config.yaml
d_shared_expert: 64
moe_layers: [6, 7, 8, 9, 10, 11, 12, 13, 14, 15, 16, 17]
balance_loss: 0.0115
balance_bias: false
router_noise: 0.1
vocab_size: 16384
dataset: "wikipedia_en"
Below are experts of layer 7 (counted from 0) of a mixture-of-experts language model. Rows are named gate (a neuron's input weights, with its number), up (a neuron's input weights, with its number), down (a neuron's output weights, with its number) and show model dimensions 0-159. Each number is 128 + 24 x the weight over its row's rms, rounded and kept within 0 to 255. Numbers have three digits each.
Before each expert's rows: a language model's description of what the expert responds to; "comes after" lists some tokens at least twice as common just before its tokens as in all text. This comes from a sample of Wikipedia text that the model never trained on. Tokens count by the router's weight.

# expert 23
Description: Leading year digits
comes after: " | ", ", ", "| ", " in ", " ", "–"
gate3:139164088108131151117156150176108103146135153119138121125165134158086104099123080133137084122135120085121129152095113136099117112077099095141106143124152122112142108127146115123107123132109143128095137147111099141116159152091144124103151161125153111127176147101136183133137107107118072155114117121118071116166115115143172127140096155101115120136157087131161170138142122140129147146119124155132161152129201113109088132112150140118071122102137113089146131120137079144151135110130127
up3:128137097095153123108099151153124076092131124131119102183153171115106130112133117145141114141173151135126147103117137144146076140147134131148095100154103130144132142099115101175105123156127128099083158106121101156068155156102120137161113152100120149158133123111091170167127140118120134159148153111112131131108086140105102052121115124139125140129136154151130100136145127136110072144125172116128154109149131124139123172111097172109158123153122105110184130108114152114152147149124148
down3:124147111160149116124094091120091112144179085134166148135114146163135156158137068118164117153156104143120126064115107109128168122129115147130086147124139118139107143126059139089138111122108118136094138077148135157125152111154100075108090145133169146131090133110158125193118115109128092117151128132127135096156145130189094149153142065103119135137118133138103109131109154106113158135140138162130110121136126128142137115114102085134132112108129153144148099125130117112141135108131154
gate4:145118094149089124153127147136107088137168121142098131080125149110106156110164102152145088120101115123131135116115116142123120133145138144125129126093156093152115114124114104128084074106150165076149071164141109132130163124092154141139104122120112123144124136112153131122123110131148096151122119137130099081091148121167161130174111103110095110127147144137089109141144115153148118119097098179162121113138120121115187100136139104087157152101116155068125121095166143154107137117091099
up4:134142179106175133083152138136164138144095146103129113131119106130108107149107118068125126140154134106096121118167147105130082119113109145151140146156099153143140148107150112148177166123164127152141190111108123100108117149121146097110149116149140146128143123151114150154128159142128156117126116092153128183136110146139129124138157098124174135131139126118146120132115122138102113155145170095140103139118145150105092175093134112150100076176129103164099125145094132088154136145196123
down4:139135161106200142121105141154142106148097121138137147074149089130088101110131147078164121142143115132137155137124157111114139115098148131146150118071112137151105126091115125156138106103115114133087149154133155142143091144094104116114195103118110119125112109179131117163144075160128148099113122119143110131092147116151132140125121150089123094111142117126171087128116122119113125141157128131117105130113171133141161134138076152075126126134073145097146156109127124117123117116154078
gate5:138139105109116143136149136113133138147175132121115125121143144163145144121106135159183147119098120092129127098173128107150106085130132146116143096145153112159150136112117160153152116142123160122098145114153136148096139085106082074091178122115122128123118141084138129111134096134100149153151183107145119099152142142140125147154119184120165134145129166135092098117086137120176140093130133156151073157138161108101147138090088179138099138137153101121101134145163156116121137146130148
up5:136147104122124158118152149110128126139168110098112131096139144153160148106111150146164153084090134102118144107175133086151137098131112158108126096151141115159132148093112146151136100147124148102077142104130136142112114097095093091099194136119114126117115138076142119101140087130084128134162177115146107099164132133161117138130117165126141133136132192135102124118082117102170128105118121161134074153135163118100158130096084164124102126119147103127119143133156157125139146148134130
down5:107059114133134117094132121142107113146142154105110114130137132130072154159159142138116155105126102136149138108124142123143166112132143086144086130104119108147118141140101121111143151081129121069151107136079155082124163106120125109156126081085118119101141116164124114106152145107166131150131155119097125126147183163135115162124131101096132179140123121126089134145113086115130120128172136077115090143128117128152104125109147150107099161097165116147096087105089099137131115163132122
gate6:135140151118154111095171165137118123105180091168117118150093131154099154107158119116158104117104147150108144111121148124119114128093082101135155142167146117132109072177106123111157096142122172106130138165126144158125089140136122111116147155139141118117120159104135089106132131126137111145120129140189137125081138177110133115163110123131094126124123119089147114141149143121106082128159114086145135130151138121152111141122077178124154123147118115149175098107185092096118147107107128
up6:122135093128119128167102082116124144154093152101156122110141119136157087146114136146114151144127115103134135111148149141141143131151156152098083095090121138120138212090138130150111120130141088151131131118106119098164164092131140151162144115105123136153115087157116182150127139137133146112145106130087122132153117088162121130103164148116160122147143161191127149110109098173127162129105138174115140117143133151124147105107169091125125138120157125106088112140084156164160105132161130
down6:046146124091121128146145117130120148113165117095138187157116132146170098124178117111175120097118157128118113099086121141105126132084128137110095112086086131154131139140167122139146136122117141101091175119100123105146117122146093151112172144121126154138120136117128113124173124157136201129150131100083114101144135130108106125138127140124153145110162151138094154125124097103095163090111129153124117146088082109120145130120101116147134147132187138125123130139147145160118122119140164

# expert 16
Description: Year and number digits
comes after: " | ", "2", ", ", "| ", "–", " ("
gate1:123120124141136112114114139154132145160159111100127151159163136139089122162079156135171156121120125137130119124125104112146147100116134124090087107098192102122071110117124146149141158088092082132111143139118129151130128131120162146120148134137152153142117155120117116155156154034119108091137104077118103164110117148151153105153145144150138117108151095119174138147171151137138118156095100150177151124099125096141122116120136097117100098153132135154116145155115118176107124123119113
up1:133171148162151134104086121126088155150158136105106121133135102105178115137054147094128134080105155086155148132136170119144127133119104138095116139101144072105130103132118118105157151120128133171100160165107132153138118132121113097156163140147150145145109095110139128107108166098151174124143146123124081158103076132141134068140137172111115118127139099146136133134129134118172116112131107139158120156072122130120113133097133082140111120131156133136089112147130114153148147114157125
down1:123129137138185110127167144148143109119132102130126131100090140126141109131107095131146136135129097149152122128150094089136109126092106174112102072128116153132111094107074126104122104108096061125134115124134120139117151154102142117171154117133140087142115159121123100164152126098133118091127085138165109140098207165141142146123130134150084127136136111136148086156092129101112149091124096108131149126113136116158134117167142096128125142109134164148085124127090130093125097151084110
gate2:111127132144137117169119162145164126133157130127155115104135141114050127108144079168137140096123144135118112141147173078124143128138143130106135151137112104110159141173146116081087141135092145120149122123091077157118111099132156133172122160146187116157142135075162135109128126174173108135147112127134136132118102145143145145107131145130149102105141120132121088142081117106130112135078154146171117161148156109155104161107092111146118171106152136100112127132143117095149141115113129
up2:127132122146117120164136147126164154110146098149143120109130114117125136139151101192155132079121143140093100112162162098143120122141168153143114148146106073102151164170163126082086159088113107138131109134097094125116129126155150141165122164120158145139155122113194164137129116127150097141170113119124136151120131108126131155103139143142153147073127133122098119107074091103116157155077166118121095140135150113132116120114120137128141182118158135112080112144120133087146139134113126
down2:118109130136138163114202123130119088091113133110137158109131128116108103082176142128145129159096123135127095112142144158127122134154180130124121141170096170105112133111151101094168152146086161155146150145137114145119129162147126155128147181137124115098133123176111183147103147167108098154155145148136139134103108109155122146133076144156113127137164136136131118132145131130129105136145140116129078159136129120103083140108158078164130151087119142132099148111115160135129142143107184
gate3:137148101153151143120174153147142126149152161123126111087188141162091130118108102131117103118110127137157137196165146103106121121124172151142144132123162095131118099177137112156146136169082162095151162163164141149118152120114149139107159161122137118149145115106154129097154097126148128133113087103126151150113069137139107138144088148083141128147127090139147102179129122118108111150127124135166116101123149140137105147105089100169131123142144103128141146115147130164135181140118137
up3:124146129148150144130140141161117077166119126108128155086146166147125115163109078104135127105123137145124142167141106115141096118139116111187094131103122079113141117113129158111137114108131092140125130133133140157127135107146109088073151137150146132149171143175115151101131110145114108177100152163102138126119058125156154142141119146095117180111108123142095132103165120125194157105130123167157118131160129124129155092129106110150110137103131102095142131161147102153157140147137089
down3:201064122154130114175147141121110127135072174147123150153142133154100118143131143149136127096119127152091117090091141146146099108137129140152136172125125166128142118159122119135129134117156184113132169128111091119137108121119123126170144094105111145103108136070160126131122095125155134125141127126104144159118148123089119133110080122108085129118160130145125120141117092103133140168104135142103102131118135166123162101100090125125151145117183196122103111126153131154101104115149121
gate4:112101078092089168112151117183102134143138127146169137138172139123087160097131106116137112135122130091132125135130165115163144129187139141142122134087153126128111118141136111127145136171115131147141139141155107093140138128124163108033147134159204108141114141146132142152154147113090137112110114112109106105111117126136127135152112152148121090118157109142173105121112117125098102119074147122139141120158170120115105115124126097131172089123127116148147080143106125117122158142126155
up4:087112119110150147132122157135101150173138125137144189175164130118137112116107076108131180128136135131103147155138188129137132091150098124135112131104122112095084098100142138123120180097137149192127106146129138103163097114144142114112125099136183072123135114153075147132141142116091112159136117108112108149119150093108133130122140097168092102101123121153119140133134145140135139142085145116183145108129134156116146122131105101145149139140136078122127110133128142074134135118093142
down4:102139144165155146156110105146106150100120112110133141163077112135118107111148144116110091157158119123122141168142141143123119148108139167142114109139120147088100087094132189115138130112122119135174148147116155156117132138090139076146077104139105142130153118170115126119175178134093133153164134143129145151102106109141145118155068091143140077106088139136133124159149131100145103170102157157135160143138132131103146088118177109102125109132113149131155133135122170143154124103160128

# expert 55
Description: Opening parentheses
comes after: "\n", " | ", "\n\n", " (", "0", " in "
gate1:124120107167149141072111134154092138140145115094158133160134145116096100088086127111095101122127116096123111114124123114125129171147118121118145158144151135089139113120147135114072117133122180139118154120161133153176146095150094082148114166124120109172166136097159184132143095116115156126113084138127125125117113149135143129138104123109129129118125102161130136121117109114110126133141131082134108108127108082116127125107122198164145098125113079101077130110118126149185179116133143
up1:098115150133149121102135129159079111163145091110145150133138147130125131110113121094091105130078096085133113087100124112122066110154134133105147164146130103076136118136127102083101142125102150131124165109161108117172165092157098105131104155146113104151132115109155186143115119121151142133145081156145112120099151111103144133141109142112110141144134089150154137129124113110103092160137120103118151143087115108149131117109135203176135147127117099080116106112117141122163140117129154
down1:139124158131105124154160149163078152159118152131092149106162170144126151116119101147118157148125106127199108165130130127136105125093140153123147139090100093132169126114130107156122150141129119157114130142142138156103129141136123111105096159150128140146156155090113159079106090123094174164177174201116146143141142182147113103150118147158146109149136127126118152110127146139107148132116129119150100141102159119107138144102145100133099191110142134130126156114161141103117141098137144
gate2:147143114149122125110139135171115113139126070129142114134129110157056076124138081131130115080107154124112166165119194106128158152126087125110161142158144103078126117130154122098106143085113151122137122101100133172132134094119117135095131120155154123154144114114154116160137103155144155116107116105108126119126128152107136129115094133118129156153160103149137106121136135089099130135106165120136086119140199134124134126108099116166125132149152095118145139091133055128151139105110136
up2:164102159113106163141140128131172126157153121113136136105134128105192148161105181136123130117171100118133091144130158104111086120161115093123096107082136142148131175122165118147155096123138093132148130149148165093152143161114159129138126163121119098103070114160152120123075115111116103104153133129137128116113115116131152152100136104103166107138102129169147127133116095135151142111111092132145115118094182116118156146138138114098130115147124089122122085126079183132119136128160128
down2:168162123141106087157170131099102165142128174094160108095135152124147078118123108108136130138160142127125130103086159096111125117129121137101121117152129123112150132100160129095158085129088137123162124105131184139106149106126124117158102094148102112131136122111108154170141107087142120147126142129146118150161110138134161081120117094130165143145173118127113132135120132132132075115146128105178139144116118142125133128138125127159130110126161162169109091179151156161169112184174139
gate3:141181086113141117085126128141126112120109094157154140135147156172074121119127128156142092105167104115136151138110168133162118115091142068132177125105134136125147129103119118163098092155148125118124154102121113139142160129088124105095115130145140144134148148122128111150145125136128155080099093095118135128140088182144160120146138146116171181134107134127145121136124153106134165120079150146163132109152162105086128115105134149132082155132138127088149121139135100167157157158139093
up3:143107103118124093147115139085163168121160053104145124104114157117139135131112130111111103108145092106150131176125122130131162092123097086101143111119138149135165108079098118149108148131145111119111110148135139142093128101139114132111082114152134142102133103115121118157110060105138140129125136131077185149113139153151108137158155132109184166097107148165105117106151084096151145096098092146145134124145119120099103095167151125114118113110141086116121142108102131125124134159101127
down3:135156168142115121101116151119170133127120091166104123148124150144097135119128096112141142145125179177135115160163114150138160126136194083133118125145161122119135098124114086131146111134162168089145191089170138141142189126133106135116133127105161166125109177104116139117072151138116120135146092123115139143166101110118174120166126153138125143161121160112113157148129148118121133157135142114140139098138132123135113144100151109115075183103121130113139141098123134118100093106147116
gate4:104182096118129134117119145129114168157148115110126118115141187121078140126161143161132097123112149088156124189113125150094082120102089117136163129158101123109124122107101103131081148118091113112160100100155108149108118117119132136103143127148082140147146108076145180137139121125155133129120114123105091125150115151130143140102130135097140144135146115101173083109164130127140091135139129114168148128145151124109129170135178152134143116119154122098149146095151121113138066103110170
up4:070159086127136159071130166118095151185105105096121132110139138131106144155135137122143140156117142145128118127118085141084157132138129126130163118186123114118147088145093094141135127123119130139147100107157120123099082111138132120096134137117095141145131159103143146127145116146142099118104094133133092118132121151067128126104099136060121107166132083128138105147172176145172113148188121090128121146107118136117127155157155142123170107131117145136142115106120114116142105089098127
down4:171113141126157096135104143153098108160115131085113138131135137090133083118136166127123142085143145130159131125137111170132125117107120088110146100140091115102116131151118134101130104130078134164160145133147127136154121123161146052113127158127111179157140136103143132100132130195148151117123072112149127116178113172105144126115153114118154137115118162146123108131094115132073145112144129122144109134115163097144177153137150120104129102134116123133099095136135136179080118173104118

# expert 13
Description: Infobox line starts
comes after: "\n", ")", " |", "\n\n", "-", " ="
gate1:130124131133116093102151142114121160179142106152137101116134079120081116088121084165094120133113178134136119156116076108095140103120128121127136070128130150133132117157110130123149108153118120134156121096140161134135130140125160118112140134169101149186105070129160120131118114114127123115087080126136088111134148139122088089129119122145069127124182115156148103122125104136121103132116099160147101103177126113180124110156135120120082115173126125096111134142112145176145114135137130
up1:150128167105126126178080126108076120152103159121142155161132128084136115094099137115115106111126144103151102104118114159129183123128175111119142110139126118143125130100153154119127107117130106112121158135132112117143114076148139123138126139090135129112098153145152130116143105115125136168143126158127117125138144143142127154103066062107129133130129166094140149097138097120136124112067135108121181151127187138098130125172125166130161121148160143153164136109091100129147091075117160
down1:188127137163164127127166079106117132122116136120115132100132146151128138092123103089134175159110162103109129152125153112167088156128079105134166115117122088107123161126176146120119154116123115119122108123079157088112142161103115129134124054122105140112167130124143108095119189111142166137166098146106150119126127127125140173105109150102102142107148108172133119158105127123113135136154134105147131138113096091153097109137096109083124131104114131096132138102155125111110164147116153
gate2:118156144105108129130119105140113127154166138128092100168137189058073130096130120128144107113119173080089131122106169136167144119123132165135156149147149140158123164113155099137157127106102138124148124111166123146094135139155109142156128108103102183133160112103114140097128113144106145117173112111127114169140078171136148126148117165148111115110136116087106146096132139086129094146143103151147111132137120132094114100090128127109103133135134118199133126105119124151139106134103121
up2:138098117115153139103118150137124120175096129091136176170119082126134109118111159159123128127098141118101104124100097156123129087122109144129136139152123099133154108106103139134101105136155153134143095157157086135132156116150108111114143168108148083117108130120127149046105126110138118146145161141128094116097150129094143103131139160145159130139144099111137130115167118157181091109101155106137158133132140193135096143114121116132131103147132145085063146124129136155138188099103134
down2:122145134135088085113153096132106100132091168079099141157126097155083129160165144153131115150147121147162140123128113158147113160125138139131153098161143117151156136097142135118126159150148130133145122124109121064129133112135117093093139143120130111130126152098145080107144139100129143136137158136150131124164118161103132158146112093106087187142134116098112170132130122095093102106156128110103148076155151117146112128109114144151135116137142067139164135114108180135125163163145188
gate3:148127101161136119129143131130154162139108118113131129097124124138101116111126122091133089126137136170151169112112149121143140117071160147094107157127159143098166096138072141114117126139135110124145150113132171121127150141124142150131148121102123119144054128094163139116130112072112149133139162101091130104091135181152133112136111121111106128147111053125162138103131115126091158142095082135159138146174122154136137124103085118123129160120181114144115127104149138106080106107087137
up3:112126131112134132148108148144120138135107101153143154138129141088134152123162140158090093112124184116109122156179109122109136164133121143084133113104125094129133122112071149155158128081118145133147135121102124130113169137099118127199122134080131091147075121102125132118146125118116100099183177145115091140149137144169093095148121098132124120128147119103151108145129149146120127138106109112090097161121136138133096107109075110125117125149171119173119104135098116111113159125172080
down3:126139098128128106066122111158084120159130119109106165100105139058091107095151150112144126140146138157122110128156115084143122119120112109079144161161112099121116132127154136120125086145125132181135172102153145155130109113133154174071150087123116118142126134155096127124141118118132098132131172117150130175095103099189153134106161137123144124096120121124140147113131108106127119118088129132125091129105091129119117135112134143089124155094152093104101103076136168115148133138151117
gate4:103119142134118131145201172149130124077133104181109106126166124165134141104129120114150120118120157116105161135100147160126148127120105152130141125172129132153156120124166117129128103126097106100098178121142163140089094170106152104141116107134134135127109106107129158120121115149075114100111110108140103134110139098110148115156070088124156130152119152174153123095160107116131125139138152122125146172122169105129144112131159106113188062144142143134123124099166152143134131147092126
up4:153119170131116135120143125151107128147125101105109154106098096096183055140097129141148110152105132126116106135138133171138114116157144061130176170115119124096152128160149164117147139115112131141147067158145145102106135107163117145101128104162101088121125130078103136130125098078157127154134085127139093104146091133111121144100133125131118104133118155094111167111111118178122126112127122131147126131159144137152084111142130150158102105119128099101125097173114164128120099160138133
down4:149114178116085144147148103163122106135074121110134145145130130105134153137160138107089094106058109132093121138119124133107136124129120141116119106134176114110105097134142109098156113118106151174114101125105102099121086117122086123102114137104076144152103125135129105069143144159127167119132151089104115100196114113089098098116115125125157140074138159132133078110102137099098173128125132128120139126139137156098124100150116129115126141126135095131111121170114129107146179116111139

# expert 56
Description: Layout and headings
comes after: " |", "\n", "\n\n", " |  |", ")", "=="
gate0:130131093084099159124105124117096156170108149117152133135137109143156109170121121080094154123113116115176121131123140142139108133112118146088172144130127099159154135125180141100144131155139137130105117148102067101142124143144110128157095150149149157096125135130142120143096090159104139134157130144133079104172120132136114111096143089111088097148133063137115130155127116135103141170106134083150122128147146157099105146081134144081116116140134135164125144108091098101092171111139107
up0:115122087109129153119108143109105166155096156119124130121130117145136103150128136080116118093100113119213135138115145122139109132120114154077176149127115106145130155132162134104120138149135136136108142131088094131155120118141117145157095167140139142087129130151146103146085087167121143127149136144091089116169106122115095117106140106114101083137121076155131132129103099104109146161114102083135118116138168147086095157073164125100136121125166130138120151105087143115104166114151117
down0:121116088125110131068130099162115137107127141080137099117167102108136122129134106118112120116134139165135122117153128119120130168153111163111067098105092141146086157135099142123115104111096140123139159110153103142134101140123148130132132131164108123134099128129109121151110097087114123173118120100087116137133134120168168156113129147134125109180111124121115086112111128155099120102116127185067115108124167110155108125118136087079131078124112137148081108138088102157076145138152154
gate1:092129117133134158121103122112132146131135127108113144142117153178130114102085126092170102184155107158157117113127146126133102122101166129113086132136154133152096077107093121134145103153129116169121166130132110119170144102126122106072129114155126118103118150112103116133131078072138122141116113159168136110162127092123159115139146160093119096166109120113120144153154166136103106077156141130112165115132134089157140139096157120153139121122172130077103140172125155126128130125161163
up1:146172143119133105123062137113122131116108142103145138147144129151118116118142154117134155147151104094151099138117146124150106164147136120121111114128129158123153134126147162112173136161115141154131140083075147117155118124111092092069102141118099127078133131152145069123149109170173097117106120112149096152108166125116172126116148137085140130104089099130123103150161108131130180100171152117155184119144136098138106153099120130103119155178127137138157106121103140105110159140128132
down1:108166109148088136158168119171131113108150169108155078132104113165145111190168073154105157103080130158102090159143115145156118127133113099141102106163148166109134136119077143140087122134105090152160105102122113107129134124126155114107152114155131176167135127134083113097138125116148137151138094123118122111139165095146160115168095148108103119123104118122143109148115139084097106143147138153117141131122108159124106108110135135134089138148139128147154161104112090133113125132130090
gate2:136156138137130131123095151110076150131123127133143131178104108146088160108101156132072141105157126156135171144103094146141143166119137107148115131147105114131134105136097073139156122108129150099133170097144136106158141124120135145163114095142151122121112108127095094095107102142151124128114114187150165111093150164148135092117107100086126153138143135140113121109140135116170081121133149133170093109125142068102128149130118119099150143175141156143184114134087124149102103110150105
up2:164128155180152184148140157117076154153115133138099132108137132124106103097114130136109119144103167172139165140113115152153092140108096110148102148124146118144138152155090129143137125101121144143160161098136125091155129114102114155138127148156132176107130134128131148131186078123117127121136120168150154126127149145101113143069127118152151078123116124131140163113122193158130105104180108145137137134113151092116091150137145135125152135091123145187132114135100163117153119143094107
down2:170057117113161147161162099126147159126107125166144115120120125121173116140150109148119183141124119144186158104097120142090136190155108145100157151171104128116124132111095139139128108107100105123168114134105108099110146121093130142161098122120101156114089141126098095096104123093142116095099150140122112116155098114147147149157091103177121141131140112093144127123189152143135118087150138157090147113128120126130156139134175125121148159124116142135129114142119106102123109104155109
gate3:121128162115156120121135128125131122146152133122140140182145129196132140151151157127124154104153153131205164122131088105150133099111121087115120148165125122144092130114071132104155153100114141128146140114079156137157122137149125148116143137155141148149128130168144098138095141128121140111102147115136146142106137098103139098133143083106085153100128107114161137148153160102141093089118132114173154139132140100159085143110067164129125131142150164100179144136134094128089113111156127
up3:116152147125123143147101141141140125128142129137129117116129143065071140092126109117142115156068138126116149107101089123109090158127097154166083103106101084138138161111155129163106091120122155113139097112151073135096153118113131151153138112130167156122130135142111180115170124125136139133157154118115141137096133125151144135100115149125180101155118158130102135118118078154131113142129122161090099132136116145108103120132139064119158137084080140130115168129132131128137099129177084
down3:147091146111162132134126106147146138152114115145110110079113171151118111117140127139101139152114159141129114110139144175124105133134118146128159124142125087140165172125099091156125111145119139130106132134146153110187109151145130148143171130082154115180096124147143104095111150078101142131090157121083166125107132124130141137157146103131150147136132157094122153122159122143152115106117130089169123095125117085107168132147061111127144123154066108139137098119137102102158153165098102

# expert 9
Description: Row-start pipes before numbers
comes after: "\n", "0", ")", " |", "3", "6"
gate1:112169101134101128101171128131136106133164100092135129090139149111047138130110118149113132119122126145107101127130144116144113121150075115095167127100115141137150115133134085111114126135095153097121140156118128128144138118088176143128182113173133120127152105092113133079149076138102127115059116125157135138156098163173132118157130124110135110120128149114116121156148115089120145112104131144121089152120155095082115127112133116116087107125127089139177143091107091149128170142118137
up1:120116130112084159129119147168158203156166115120147161113121124111139108105194098102122103147105126127139126118148144088122129144067116119122117128112107139148131149115118170125122163116090135130099148191126122096154130122133110126138119123150128129116115137191120140148136104135083090163117110154094117126122141101154100152152189089128121125117141155174149099111104136134154108139142152121131139159124168106097144132144120120146157131125127105105133143116161174134153148058132113
down1:122095137140119162085117181139145125097119139165156104117153127168125116106135127138158086145112113145153101148164103177136082122125114191139124095119096163141118096131104125126108107153103106107077093137112092100092109114112142166123098134125118135102160094139094109168139130106085132150140097146118095129150162129169113135137148125099139136133148165136145102135123166129091164102145124122110127118142124109090069142097108148139152137159103123121085123162134145122138110176113134
gate2:140148089137117192121122121136139130120145101114142068119152124159077125125141096073113126115167141099125140134134160123083176147121122109133152120114156134159144096125140091145140105145097166110121116126132152159141145110111119114127144101132115109146133109120154130120105116151134109112085101104116111109124120138135171112136121157128157120104172086099147120165170168109135135180098146138151107113114142096133067140099128166144107115113154122098140139060121092166165169126135143
up2:143110132143067131103133139125092143100111144117127125174121118143108110113088178126146091166156157129135099156169107118098132102147094112149100081145129115146094172136097131141131119109119104074148098138111125122176127120147139157113097070105129149101161173119073166153116169163159134136097118132109109154078127103134127160145120165145158152144128147123089116137109136121139177102160134171153135122105120120113110107155094125130119149111168108113128130138119124154123120118122133
down2:145163119115104125156138135145125100139096103118148114130120071120149123148124144155134130096157147148074138099147148157083130131090128141135134191144158152170183118113117091133156155120124125173131145136088149148125139120115124108129111150136137101133129098110139144102146139120153084093098133140136130098155134157138095106109135109111093107080110147131111141146144110188131137144100136169119097144167209100094178118105164100143111124147101126140140119136128129148133097167139136
gate3:154127140117122133138110132123090113141147135123088127105137134118138114099109080131123074104136090128151143116133147137120088119137129058103084185120151111127130132106126130152116071086109110110114164134146141111134107102110139162123149136163132120154189136072144106159157119112097107119160123181157123105090091132176165172151138134123125082119153106095156106141138141122132145100146131143145121109103135102151117156127122085167144091138159121127167146105100144136140136149125150
up3:108088129147113125123109139106075104152121134100116120127128083138129142123107104102123115154155106124121120126099133142119111163129149102109143155096197143123120163115185147144142106108121103086120163121082157105110073083118104177114155130140114144107119127053128124134158142081141120104141112154182124120134122131167119158141132097170115122133155154161150089163137160138133135135131152111161110140111122142146129109123110095159106115159119127144171107104100143120147152150129173
down3:099120155170122104085150107131130147145100096125096136113119108122146103145158108112168174109102125122174066128061117146138152142126136113165139125138135136165138102125106141142172094096120134141123102111151102149136140120152116134128120115127121119095156138155128106111118142085128101115138091076118087135159118100140130103116191103148157121096121127185103113117153126123104176105122171116086120117127121114172152102139161145117113117097132109107144111173089141125092128127103149
gate4:094143075153100104077164111146107182156119129111133142104173116127137147098148129144094109078130141159189163161145148158134155148135118142114148093105186080123176117155117157171110102132125112132094180156139116151136125129109149141113174109171158087126116117132160138171104108111077124087143135133139125098141076150152140144123144127114118114132115123106163156141120134128130100144142163135122115115135151132126136119135139107139124107110134146156159138114131104149106165115121135
up4:071132100153109139090130103123109163161152119150156130120155112114150118133134134120101103125110130153177156155145168152149167136129114138099137131129170068129157110172123155177091123118124107123081167154098126133114113150076129141132156152151151103132146126140175114136100097075059126096144136123131142092139087139165120144113154123122136105096115101158158138150159123118125086132147149135099112093133134098118143153152112113136123123105166148147140117112151103141109168123146141
down4:144144129201098091132105143126147151125138128134119149111136198130212116154121110150121099147132120126130152099139133087120152095164121129156141112104100137134090144145147110121126119156142108111140100114110089157130133147120132176139177127138108124094144133119094117140127134109139090155103130130160136157178135127142156102144139134138098156125134136115122157137076152137130145182156136114110099113136103126134114151137107154104127123155163138133139154133103122216091136152092154